config.yaml
n_experts: 128
balance_loss: 0.00723
n_head: 6
head_dim: 64
Below are experts of layer 5 (counted from 0) of a mixture-of-experts language model. Rows are named router (the router's row for the expert), gate (a neuron's input weights, with its number), up (a neuron's input weights, with its number) and show model dimensions 0-191. Each number is 50 + 10 x the weight over its row's rms, rounded and kept within 0 to 99.
Before each expert's rows: "comes after" lists some tokens at least twice as common just before its tokens as in all text. This comes from a sample of Wikipedia text that the model never trained on. Tokens count by the router's weight.

# expert 29
comes after: "2", "1", " | ", ",", "'s", " his"
router:31 47 42 46 47 36 52 33 50 35 43 48 33 31 42 39 39 51 53 54 58 65 54 34 45 45 55 61 47 47 52 59 58 44 51 65 45 63 57 37 51 40 53 38 35 32 48 44 60 38 54 51 45 59 46 52 47 57 76 54 45 60 48 47 50 41 55 37 59 50 42 59 32 59 46 54 67 55 42 70 34 58 45 42 42 49 49 41 45 43 35 44 50 51 53 60 55 40 55 40 55 57 55 38 56 37 50 65 51 48 56 27 58 40 43 51 48 52 50 66 66 47 49 50 50 51 47 45 47 28 38 30 43 43 50 54 28 75 38 60 41 54 58 50 57 56 61 50 62 53 48 39 49 58 49 50 48 53 71 66 40 47 52 63 42 68 40 57 51 52 68 50 61 44 57 34 43 58 42 29 44 47 26 52 46 52 48 57 64 37 66 44
gate1:53 62 56 43 56 40 51 44 39 43 45 55 47 80 42 56 44 34 46 44 36 52 58 46 58 45 29 47 49 61 54 53 39 41 66 61 59 53 44 43 49 44 67 50 48 46 34 56 60 59 52 38 62 36 50 41 44 42 55 54 57 53 41 54 54 35 38 35 59 52 45 52 44 44 36 56 46 49 61 61 66 50 44 59 49 49 60 58 63 66 49 53 48 16 42 61 62 48 51 54 49 53 43 40 25 29 43 46 52 41 35 46 55 41 52 65 44 50 42 62 40 55 35 37 56 53 30 53 44 39 51 44 40 47 54 31 46 51 59 51 39 55 62 60 45 59 51 64 42 54 36 54 41 53 51 57 35 40 65 47 55 47 35 43 46 45 29 43 40 36 79 45 54 49 40 55 26 67 55 63 44 66 53 64 65 35 35 51 65 48 61 47
up1:46 68 56 51 36 26 48 44 26 50 50 54 41 80 58 58 35 32 52 54 58 34 50 42 55 55 53 49 51 44 50 49 40 50 59 63 51 49 40 41 40 61 46 30 33 38 50 58 51 40 50 56 61 54 54 58 38 41 47 45 52 39 60 52 56 38 44 33 31 53 65 36 73 50 56 53 45 42 48 73 59 40 48 63 51 62 59 31 65 41 53 36 44 45 48 56 70 29 51 44 46 59 57 19 43 62 44 45 42 43 50 55 64 50 61 49 58 52 44 70 42 51 45 50 51 52 46 36 57 51 64 55 35 72 51 53 54 34 74 59 46 50 45 45 38 55 42 58 50 50 60 65 47 46 44 52 57 54 49 69 32 44 41 38 51 38 60 47 34 41 47 61 56 56 46 42 35 44 47 61 54 57 55 41 35 35 43 55 53 37 53 57
gate2:43 41 45 60 62 60 65 65 55 40 53 53 55 53 46 53 69 50 48 42 35 46 44 40 49 63 62 38 45 56 41 42 68 53 60 45 43 37 33 60 45 58 43 66 53 43 56 55 37 51 58 39 51 46 53 37 75 50 61 60 58 56 61 61 36 57 50 49 51 43 64 41 62 50 69 35 55 47 47 51 58 39 29 62 33 49 52 56 40 38 61 39 68 53 48 50 52 54 45 50 42 47 44 50 38 56 40 30 50 66 60 59 60 53 49 46 49 60 52 60 50 62 44 49 52 51 44 54 47 27 49 47 57 52 59 58 62 43 68 55 51 56 59 66 52 39 50 37 55 71 56 46 49 40 54 42 56 45 49 28 39 49 27 60 46 55 45 37 53 58 80 35 46 35 45 43 65 52 34 52 37 47 47 69 52 56 44 42 53 44 56 59
up2:66 65 47 64 60 57 53 48 45 46 61 24 47 49 62 49 39 52 58 54 44 62 56 58 50 54 44 44 63 29 65 35 67 60 37 47 52 46 64 53 45 53 48 47 53 47 51 49 36 44 43 39 48 44 38 62 55 40 25 60 49 46 72 77 36 54 56 63 64 63 41 62 47 58 34 52 15 60 48 47 57 40 55 35 45 58 56 43 55 52 56 44 55 49 58 62 53 55 41 53 39 49 42 71 42 51 53 55 29 40 46 43 61 43 47 61 40 33 40 58 47 36 56 40 61 56 56 46 58 63 61 56 51 48 58 57 66 51 78 38 49 55 47 49 40 44 51 41 52 50 45 53 51 53 44 60 63 40 56 65 54 48 39 46 65 38 57 34 46 61 50 40 45 52 48 53 50 53 38 38 49 60 44 63 61 47 62 42 54 65 49 34
gate3:48 52 64 45 48 64 51 60 29 41 30 31 71 52 45 48 66 51 66 58 56 54 49 52 46 53 38 45 44 67 53 63 40 52 41 46 62 61 38 56 67 46 43 56 52 45 52 39 66 63 31 48 56 60 69 52 49 47 46 49 42 35 51 45 64 60 59 45 57 52 33 45 40 54 51 46 33 50 43 70 37 34 50 60 56 47 42 55 74 40 43 60 60 52 55 40 52 61 56 38 44 55 45 35 51 55 60 55 59 66 43 48 62 42 39 48 41 49 57 55 32 38 48 52 61 56 40 75 46 42 55 53 55 43 50 65 49 44 63 41 59 61 69 46 37 54 58 36 54 41 42 63 42 75 57 54 47 68 39 58 45 45 43 43 62 57 64 66 48 62 23 57 66 58 31 54 20 45 40 54 44 35 49 53 48 43 48 59 57 55 58 54
up3:44 55 34 59 59 41 47 51 40 56 42 51 42 52 62 67 72 54 34 69 47 51 50 49 50 22 61 60 54 59 56 45 39 45 54 48 55 63 52 74 41 66 49 51 50 33 62 42 58 31 61 42 55 39 50 38 28 52 50 47 41 50 55 45 64 56 70 41 46 43 37 54 56 47 51 45 32 56 48 59 55 45 43 44 43 51 54 49 34 50 57 42 64 43 41 50 56 35 70 54 42 52 63 62 44 43 51 33 77 30 43 54 49 60 55 32 64 40 39 62 60 41 40 49 46 55 42 45 47 48 46 56 55 39 49 63 60 54 40 58 42 37 39 44 45 26 45 44 44 39 50 43 51 54 45 55 54 48 34 42 53 54 44 55 38 47 69 36 52 63 61 69 43 58 42 68 47 22 46 61 45 41 77 39 55 31 43 39 46 48 34 45
gate4:51 47 46 58 43 58 54 50 40 43 65 48 47 61 61 57 32 48 41 45 51 61 46 51 57 39 35 44 22 67 36 63 50 43 61 51 53 32 55 24 47 58 62 61 53 42 50 49 49 49 41 44 42 44 40 56 45 48 37 41 63 44 47 52 53 47 47 58 57 48 40 53 65 38 63 52 60 39 40 51 57 53 71 40 61 46 52 46 51 57 47 66 46 57 44 54 44 61 52 33 45 66 54 32 49 48 60 53 73 47 38 47 47 48 46 51 53 49 42 34 47 59 51 37 51 44 45 45 62 38 59 49 37 38 49 49 57 60 32 44 35 46 49 58 49 52 72 43 49 33 51 44 51 38 44 56 53 53 38 42 48 69 43 37 64 44 59 48 52 42 45 70 48 49 71 28 69 40 35 71 46 32 49 44 45 45 48 48 54 57 41 47
up4:47 37 50 44 51 55 33 58 62 56 39 45 44 42 63 39 57 50 54 51 48 41 57 58 51 60 44 56 32 66 54 52 52 47 52 55 47 34 47 52 65 56 50 63 51 43 57 46 51 56 49 29 46 42 46 48 49 54 46 39 50 45 53 50 71 51 55 38 55 48 50 49 52 38 60 52 35 46 36 37 32 38 62 48 51 36 63 71 65 45 43 66 66 61 42 69 63 49 56 28 61 56 44 41 38 53 54 64 55 52 70 56 59 40 41 50 65 37 46 43 58 43 34 68 46 47 60 54 34 36 58 32 56 38 27 37 59 41 63 57 53 34 60 53 55 52 69 29 50 43 53 53 55 23 51 39 64 54 48 49 37 47 35 66 48 60 50 41 51 38 46 64 41 50 57 49 36 54 37 59 62 62 70 37 57 36 38 51 61 58 37 67
gate5:33 37 62 70 55 43 47 52 44 41 40 53 54 52 46 35 63 54 59 25 68 48 57 51 59 37 40 51 78 55 46 59 41 42 49 56 54 62 44 67 47 50 63 39 47 52 46 47 62 53 48 59 46 48 56 37 56 39 53 38 45 37 53 52 50 47 45 33 40 44 43 51 50 38 33 74 55 46 41 58 42 57 61 49 49 35 39 62 65 56 17 38 30 28 57 25 56 58 63 52 45 61 50 49 25 53 49 50 50 57 46 35 37 42 62 43 54 29 56 36 43 35 64 57 48 61 60 59 56 57 63 58 53 70 41 46 61 28 38 47 54 46 38 55 58 49 44 52 51 43 55 42 43 67 49 40 49 59 59 58 51 58 55 30 43 43 67 51 38 47 24 45 41 50 55 56 43 35 44 55 47 52 48 35 39 59 22 33 64 53 52 60
up5:64 69 45 45 58 69 55 58 60 52 53 37 34 45 45 62 48 38 59 56 44 37 41 48 53 37 48 51 33 60 31 38 49 37 58 66 54 44 53 49 73 53 52 57 44 53 51 49 44 45 51 50 35 55 49 62 54 64 51 56 56 53 55 42 59 60 58 64 34 59 58 44 49 56 66 31 56 58 75 26 37 59 28 51 34 56 55 36 46 58 73 66 61 54 63 51 53 42 55 46 58 56 52 49 59 42 52 40 52 36 43 45 60 57 38 65 56 63 57 62 43 50 34 44 46 57 58 37 66 39 48 70 38 54 48 49 51 59 60 55 53 52 51 65 45 43 61 55 38 57 38 57 48 43 67 56 45 48 46 38 46 65 29 45 69 51 46 50 53 56 62 65 51 58 61 52 49 33 64 56 50 57 44 52 54 37 51 48 45 42 53 48

# expert 61
comes after: "2", "1", " ", "-", ":", " National"
router:49 43 56 66 46 54 63 53 47 52 53 31 61 49 50 45 31 67 59 44 41 75 50 38 80 42 48 49 51 34 64 42 45 62 63 57 29 37 36 58 50 68 57 41 40 37 50 57 50 55 51 54 53 47 68 46 63 59 41 51 31 55 57 58 35 62 52 60 42 46 39 53 29 50 49 35 57 67 49 58 48 34 56 49 36 45 54 55 53 33 40 67 28 45 49 65 36 62 54 47 38 65 51 55 59 51 56 55 42 66 62 58 56 62 42 53 47 48 48 64 48 54 55 47 44 59 52 39 49 51 56 59 31 45 61 50 40 53 58 53 56 53 68 58 46 57 42 47 59 48 51 34 45 29 53 34 49 41 45 60 46 55 34 56 33 46 47 35 41 48 55 48 48 49 57 40 71 37 55 30 62 42 31 35 56 56 43 50 52 61 57 52
gate0:56 39 47 49 56 27 45 31 47 34 59 51 35 44 58 49 54 39 45 52 51 46 57 49 53 59 57 45 72 53 62 59 53 64 35 62 54 45 43 53 27 41 61 45 52 61 45 49 40 37 50 45 63 49 30 29 43 39 58 53 36 44 59 37 50 62 55 70 51 62 74 44 63 43 51 49 56 59 37 42 64 64 41 50 58 46 49 53 51 45 41 55 42 54 51 57 48 48 60 51 46 51 55 60 44 45 45 65 50 55 53 45 43 63 39 55 48 58 44 47 54 43 40 61 50 49 28 42 54 67 55 46 64 58 37 45 31 33 45 51 51 51 32 50 34 32 45 42 46 53 53 51 40 51 61 55 26 52 29 62 44 73 61 48 43 64 57 50 42 49 48 34 43 47 48 34 56 31 58 48 60 63 43 54 51 58 54 66 42 65 54 41
up0:64 60 59 48 41 52 60 60 53 66 52 40 59 62 56 60 37 49 52 48 40 66 51 58 50 41 47 39 53 37 41 49 55 41 51 58 42 31 61 49 52 58 50 54 31 36 59 62 64 48 49 53 45 65 48 75 53 86 37 60 64 51 44 53 42 44 58 45 66 52 46 52 36 55 64 58 26 50 60 50 60 37 33 43 66 56 44 50 38 32 45 59 61 54 60 43 39 57 51 50 60 38 62 54 68 53 64 42 47 49 51 71 56 33 57 41 52 47 48 47 50 47 54 45 43 39 61 64 55 37 61 58 46 55 58 75 46 64 35 38 40 57 59 49 45 58 50 56 58 53 52 66 42 43 53 19 44 45 58 21 50 58 60 36 62 47 39 60 55 59 42 65 51 46 41 55 43 57 60 59 39 20 39 34 58 53 50 37 53 27 38 51
gate1:69 56 48 45 54 50 46 45 51 38 60 73 36 53 59 50 34 41 30 43 48 49 53 42 48 51 43 67 58 57 38 49 30 65 40 54 64 47 60 40 38 44 35 56 44 43 46 54 66 43 54 43 43 32 51 32 58 38 31 54 61 51 48 54 61 59 35 32 63 50 44 59 47 44 34 42 57 36 57 69 34 52 36 43 42 40 51 42 48 56 44 70 66 39 41 52 61 62 59 67 54 46 54 40 32 46 38 40 56 46 33 53 36 36 47 50 41 47 46 58 48 32 53 48 55 51 49 64 37 34 51 48 42 56 47 41 46 56 57 41 42 51 48 48 40 53 51 64 48 62 52 42 48 52 53 66 46 44 61 48 57 39 35 53 47 51 38 50 40 45 57 55 58 26 54 69 45 60 42 70 62 45 54 56 40 29 31 64 68 46 57 43
up1:41 52 44 59 45 30 44 53 36 43 42 53 56 67 47 61 38 30 40 63 52 26 47 52 56 73 66 58 50 50 58 66 21 47 49 36 39 41 47 25 21 46 41 53 54 40 31 43 43 41 34 57 56 56 58 61 44 47 53 53 53 31 42 58 52 27 53 32 43 52 57 50 54 44 60 35 74 42 54 62 54 53 58 59 54 58 71 50 39 41 47 42 42 49 41 50 56 35 32 36 59 49 52 46 63 44 46 65 36 47 48 42 54 40 63 52 54 49 52 67 32 43 54 53 61 51 58 47 65 51 51 46 33 75 63 38 65 43 52 53 50 43 24 39 47 59 54 49 48 64 48 57 52 43 47 73 61 47 44 69 38 65 48 38 40 42 47 56 37 54 65 64 58 46 52 52 44 45 55 67 64 39 46 21 30 47 39 56 51 46 46 39
gate2:55 46 36 67 70 40 55 73 50 59 49 63 41 47 52 57 68 57 76 44 38 52 62 34 46 29 61 56 41 68 46 41 62 65 62 54 54 24 43 63 37 51 52 61 51 62 50 49 39 51 50 57 48 56 59 51 57 65 39 50 62 51 50 58 46 44 59 65 36 39 36 55 29 55 37 48 48 47 76 59 69 44 34 45 41 58 43 52 43 35 44 45 64 33 39 44 61 52 60 67 44 50 54 55 72 49 42 54 51 49 45 52 59 60 55 44 42 53 52 55 38 44 57 66 54 49 41 61 45 23 46 50 46 54 51 52 46 68 55 60 57 56 53 46 60 39 59 31 52 58 62 50 42 43 35 46 64 46 42 67 64 58 45 46 37 56 47 40 67 47 57 45 47 57 51 52 48 63 42 54 49 60 35 69 48 54 41 52 50 39 50 34
up2:65 62 41 59 53 41 54 58 41 64 46 45 47 52 42 44 35 72 70 41 47 79 61 50 52 39 58 55 43 48 55 46 46 62 41 43 55 25 52 62 59 65 47 39 54 53 41 53 37 46 62 65 50 42 56 66 52 59 32 66 50 42 47 51 40 52 54 55 43 60 30 52 35 53 36 45 36 65 56 48 68 47 44 46 36 48 68 50 53 25 48 31 63 49 50 52 39 54 52 51 60 58 49 62 55 39 58 64 56 55 61 51 45 36 44 51 35 47 32 46 48 41 59 42 55 53 58 55 48 36 49 43 38 52 36 62 33 72 62 57 52 42 58 49 44 38 66 27 57 54 53 34 51 57 44 69 61 58 46 72 55 59 49 53 44 42 49 32 53 47 53 48 46 65 56 44 49 51 30 52 35 64 35 63 56 48 63 46 50 66 50 42
gate3:66 49 74 42 44 68 62 50 38 45 40 42 66 41 56 51 27 60 67 49 44 35 48 74 47 54 35 44 43 64 49 43 55 74 50 50 48 45 40 39 52 63 59 61 51 22 52 46 47 48 44 38 55 61 56 64 52 62 57 53 42 45 43 26 54 43 56 63 56 46 30 48 43 68 57 47 43 39 41 54 42 47 67 55 53 43 42 46 69 54 37 75 51 63 41 33 49 51 40 45 46 64 50 46 49 55 56 52 44 54 58 55 57 50 45 59 47 32 42 46 48 52 39 61 58 45 55 57 53 65 60 46 53 42 62 49 43 46 46 41 65 50 62 53 41 60 47 53 60 52 39 49 33 55 57 52 42 57 61 45 54 55 40 37 57 47 62 46 42 64 23 54 55 68 38 45 56 42 50 55 51 52 32 47 37 50 64 49 50 48 48 52
up3:33 57 43 52 55 36 59 47 40 55 45 43 49 41 58 52 57 62 54 49 33 72 46 63 54 55 35 46 51 44 41 28 43 57 58 43 40 40 43 67 51 70 48 46 32 41 52 50 57 32 53 36 39 73 47 45 37 38 51 41 24 60 49 47 54 44 56 45 48 33 42 46 69 35 57 41 36 60 68 65 51 54 62 39 53 60 42 56 58 67 50 72 50 43 39 56 45 56 58 47 41 52 52 79 40 54 55 20 61 44 52 50 53 75 44 43 60 42 43 52 58 64 53 69 55 53 45 42 49 42 50 65 53 30 39 47 52 47 45 63 39 53 36 50 54 39 62 44 55 45 44 52 45 44 38 64 51 56 53 40 57 31 44 38 41 42 62 48 55 45 56 59 34 52 34 50 45 38 65 48 51 54 58 45 52 48 45 43 43 55 46 35
gate4:41 55 46 52 36 58 62 53 55 43 50 51 54 65 62 51 42 52 54 44 57 75 59 46 58 56 46 62 59 72 54 52 39 49 52 44 51 51 49 34 47 61 43 49 57 40 42 26 46 51 45 45 41 48 60 63 58 39 56 58 65 52 63 64 52 31 34 48 41 42 45 55 46 56 60 57 52 61 40 51 57 60 56 55 48 54 42 46 37 38 41 43 43 53 41 46 46 43 48 46 41 63 60 57 43 46 52 33 54 54 33 55 55 49 46 47 68 58 56 49 31 62 55 19 47 47 50 39 63 69 60 56 27 39 43 45 40 45 72 48 38 44 40 41 51 39 59 59 45 42 58 44 40 35 39 46 47 52 28 45 48 51 36 44 34 46 42 54 49 56 31 47 47 59 62 37 66 53 42 46 57 49 54 64 54 37 47 45 57 44 51 55
up4:50 42 41 60 50 63 48 61 75 44 36 35 49 61 72 42 48 41 50 55 51 59 55 57 50 51 43 54 50 71 49 52 42 46 57 46 35 40 51 62 66 58 40 46 56 43 54 52 55 54 42 40 47 47 63 47 65 55 48 53 51 38 64 56 42 46 50 27 39 46 62 36 46 52 56 46 35 50 36 42 28 53 62 59 54 40 57 41 54 42 26 44 48 78 41 56 57 39 44 45 59 63 74 42 47 46 45 56 43 51 67 54 50 48 42 43 52 53 52 59 56 42 37 44 51 46 43 61 46 63 57 27 62 36 42 46 56 37 76 47 51 37 54 50 57 57 62 51 51 40 60 60 50 24 47 36 41 41 28 64 48 45 44 55 27 63 42 43 48 40 38 43 49 45 53 53 45 68 42 27 52 72 53 46 46 19 29 44 52 46 38 42

# expert 0
comes after: "\n", " was", " is", " were", " R", " has been"
router:49 65 46 55 43 67 25 38 48 47 61 40 47 47 40 47 40 37 43 53 65 54 41 48 51 37 42 52 53 42 38 72 56 30 62 54 75 24 62 38 38 37 59 53 55 47 59 45 50 55 51 46 45 62 45 50 46 27 53 66 49 51 40 58 65 39 51 66 39 46 45 52 65 55 49 60 72 35 58 44 42 37 47 66 57 22 49 45 49 44 58 53 52 55 47 52 64 45 63 49 42 44 55 48 56 50 55 46 66 44 53 45 43 44 43 46 66 49 48 29 66 48 40 46 59 59 45 53 50 44 44 44 47 52 50 59 41 52 36 24 51 42 59 64 56 41 72 56 46 35 63 41 57 57 75 45 61 42 33 40 46 37 35 42 70 68 36 52 47 57 53 43 58 56 55 64 31 52 49 49 70 46 47 57 43 41 47 65 57 48 53 60
gate3:41 49 57 46 38 41 46 56 41 54 52 44 35 56 54 46 27 58 48 56 51 41 61 76 55 58 25 39 56 62 44 34 54 53 63 55 46 52 44 62 50 46 54 60 54 50 46 50 53 42 48 29 64 52 55 48 44 47 53 51 59 56 58 41 41 60 47 61 53 46 24 39 55 54 50 52 41 42 37 59 43 44 66 57 60 12 52 36 68 44 47 59 52 51 51 40 56 50 52 58 46 56 38 45 32 59 52 53 39 59 36 59 31 41 49 66 51 29 44 43 59 27 53 50 61 49 42 67 54 64 45 57 44 49 73 62 58 56 59 49 66 46 67 59 40 59 49 45 48 46 57 57 34 41 55 37 42 52 37 52 47 53 46 56 63 55 38 49 45 44 47 42 62 66 38 31 46 50 50 45 58 45 45 63 37 55 48 45 46 49 58 47
up3:39 67 46 54 49 43 55 32 47 43 35 41 44 41 62 54 71 42 52 50 47 55 36 45 51 38 51 61 56 47 50 53 40 52 52 45 41 46 62 67 48 63 46 37 69 47 51 72 64 35 49 43 40 64 43 44 36 53 59 39 32 47 53 47 59 57 67 63 35 44 55 56 48 51 55 53 32 47 67 47 34 51 54 56 46 81 58 53 45 54 58 60 59 39 44 55 51 62 56 42 42 41 59 59 62 50 48 33 61 58 57 34 60 62 68 35 54 46 46 76 59 48 51 62 44 54 54 27 57 30 43 59 63 39 37 39 45 43 39 54 39 56 33 36 50 37 48 41 52 59 33 51 45 51 48 78 58 43 50 54 55 53 71 45 44 50 55 46 57 45 64 66 41 47 46 69 49 44 70 48 51 47 53 40 43 50 37 35 46 53 47 40
gate4:40 63 47 45 36 45 50 46 50 48 60 38 38 70 52 61 48 43 48 61 48 65 64 55 51 41 66 56 39 72 51 60 53 43 40 46 49 39 48 47 52 51 41 47 68 46 46 47 56 48 43 59 37 50 52 46 45 39 49 39 53 47 61 59 42 31 51 62 36 50 44 58 41 42 53 48 62 44 43 48 36 48 59 60 60 26 58 57 49 37 61 55 52 50 45 76 66 31 65 35 55 48 46 56 47 64 55 55 58 52 29 44 46 49 37 36 44 51 54 41 35 55 49 22 46 49 38 39 46 31 62 53 33 44 46 42 52 38 43 51 39 62 52 47 57 42 64 46 48 25 58 39 26 44 44 58 70 48 30 41 59 53 47 44 42 34 56 50 48 52 38 61 50 46 67 34 56 47 47 63 59 39 70 41 43 37 39 42 56 58 62 30
up4:45 51 54 44 60 51 34 55 64 52 52 41 46 62 65 46 48 31 63 53 52 62 54 45 47 53 65 57 51 62 56 52 52 41 63 59 51 45 52 55 63 42 55 45 48 36 62 44 38 49 34 41 59 56 40 37 53 60 40 43 53 55 51 62 48 46 53 47 49 49 47 41 22 46 47 53 24 43 26 40 33 58 61 49 53 45 59 54 55 56 60 51 62 39 54 62 58 52 49 31 70 56 68 43 40 36 49 66 42 58 63 70 56 78 46 37 50 56 44 41 46 50 32 49 48 51 66 59 38 61 61 57 68 29 34 23 61 38 57 68 50 47 65 50 43 56 58 47 50 22 44 46 66 30 55 39 64 43 49 65 53 61 33 39 28 44 61 27 55 54 43 52 50 40 54 61 54 48 34 47 59 56 60 43 42 37 50 40 58 50 53 46
gate5:32 36 54 66 50 44 46 61 47 41 58 58 59 62 56 49 42 52 71 33 73 60 59 58 59 54 65 58 62 57 40 59 46 61 49 51 57 48 50 48 55 55 58 54 43 52 40 52 63 38 41 46 40 34 74 42 57 40 58 48 40 43 63 50 56 50 53 59 51 38 58 46 71 52 32 69 51 51 48 45 42 45 47 39 34 61 43 55 52 34 22 48 44 32 48 23 49 42 64 55 45 58 53 26 40 56 61 53 61 51 40 56 51 61 58 48 35 48 52 41 41 51 57 50 47 55 36 49 71 45 46 70 39 50 64 36 48 52 57 40 48 48 35 47 53 55 54 37 41 52 55 39 48 66 37 40 44 62 43 45 38 50 56 35 44 51 52 79 42 32 41 39 37 54 60 50 49 26 38 68 39 48 49 26 54 53 30 34 55 40 60 57
up5:47 55 46 44 67 54 44 53 54 49 45 31 59 52 53 48 58 48 58 47 58 57 46 24 52 34 65 43 46 58 29 61 44 40 49 60 54 45 51 55 67 42 61 63 39 63 56 47 39 55 51 37 38 34 40 72 52 50 51 42 55 49 70 41 50 50 58 59 34 56 47 50 33 48 47 57 30 42 44 49 44 44 54 41 58 53 47 58 54 44 78 43 52 49 56 61 49 27 47 48 38 62 40 49 54 41 46 54 70 39 47 53 61 46 48 70 45 57 59 59 28 55 37 50 44 65 61 33 52 65 45 66 47 59 53 42 36 54 60 52 44 59 46 56 48 54 50 46 55 40 47 41 48 63 58 51 44 53 59 51 53 54 45 45 76 52 51 55 44 44 49 50 56 42 60 35 55 35 62 71 56 56 48 49 59 46 41 53 37 45 47 53
gate6:37 58 72 40 37 58 53 46 53 46 42 50 51 77 60 39 52 72 39 52 55 40 48 61 57 49 42 47 61 43 65 49 52 52 37 60 49 52 52 42 55 64 48 35 47 62 40 47 72 66 53 39 45 48 53 39 23 29 61 47 53 46 46 43 37 35 52 47 32 47 47 41 45 45 53 52 46 63 34 49 47 53 47 60 46 55 40 48 38 49 57 48 58 54 59 53 64 56 47 44 70 43 63 56 59 55 45 70 43 53 51 39 47 52 39 63 48 48 41 50 68 52 63 35 57 49 45 64 45 49 39 52 41 63 41 46 58 34 46 38 61 44 50 64 42 58 50 41 45 45 50 33 58 63 51 27 43 46 33 55 59 44 51 58 26 46 66 54 57 35 49 42 53 40 48 59 44 36 43 38 41 38 53 33 52 40 48 36 46 53 52 47
up6:55 56 81 51 38 48 51 52 60 54 29 50 39 59 57 52 52 64 45 60 49 47 57 37 59 47 50 50 42 41 49 46 60 51 40 47 33 59 62 33 63 55 55 53 54 50 44 50 44 54 54 47 47 34 58 52 49 36 65 65 48 25 22 53 44 53 52 46 56 44 40 42 68 40 59 64 66 73 40 44 49 48 55 43 42 37 42 54 37 53 53 56 41 53 64 48 48 49 38 46 49 59 54 60 52 63 59 63 61 47 61 41 35 65 42 40 33 48 37 43 59 52 42 52 55 51 37 55 48 32 68 67 44 56 60 53 47 33 65 45 58 40 50 66 39 64 57 29 58 48 47 51 66 53 54 53 31 53 22 54 67 47 43 38 49 62 66 54 48 53 56 32 38 47 41 42 62 34 71 37 47 56 36 40 41 45 65 39 58 56 39 49
gate7:50 43 54 61 45 62 56 74 44 49 42 54 58 43 49 51 42 38 51 46 57 48 58 56 43 51 38 45 56 37 59 40 50 68 54 45 53 52 55 60 35 53 53 50 46 67 60 57 42 44 50 73 65 61 54 63 42 42 57 43 40 54 40 52 56 49 47 72 52 47 43 45 33 61 44 55 43 42 59 37 67 57 49 66 56 67 63 36 35 55 73 67 57 24 49 55 40 64 51 49 55 65 42 49 61 42 40 48 57 68 58 28 50 47 57 44 45 45 31 45 59 52 42 55 49 60 56 45 43 55 33 45 51 40 61 52 51 69 54 26 45 40 49 48 51 57 52 52 68 61 49 77 64 60 50 57 63 57 54 51 48 65 45 62 49 48 42 55 46 53 32 46 63 49 32 66 29 53 57 60 62 48 60 51 44 57 66 70 48 50 60 49
up7:66 48 55 32 56 43 34 41 40 36 44 44 44 37 50 55 51 63 56 45 40 57 54 60 62 44 50 62 46 62 58 82 53 46 40 29 62 50 48 57 56 52 39 47 60 53 53 46 49 35 55 48 43 57 48 48 57 65 47 54 63 48 44 53 61 40 63 43 53 29 53 69 48 44 57 59 40 66 51 60 49 60 53 46 45 52 65 39 69 48 38 41 50 69 34 44 42 64 49 35 35 54 64 62 48 21 45 39 43 40 34 61 50 55 45 54 40 60 63 72 44 56 57 38 50 43 53 64 55 55 45 55 34 60 49 57 61 45 57 77 49 65 53 44 54 30 50 52 43 59 53 26 39 58 55 42 43 41 63 57 47 50 61 29 55 48 52 52 46 56 61 48 33 48 53 37 52 51 45 40 63 51 65 60 49 70 43 58 50 40 60 51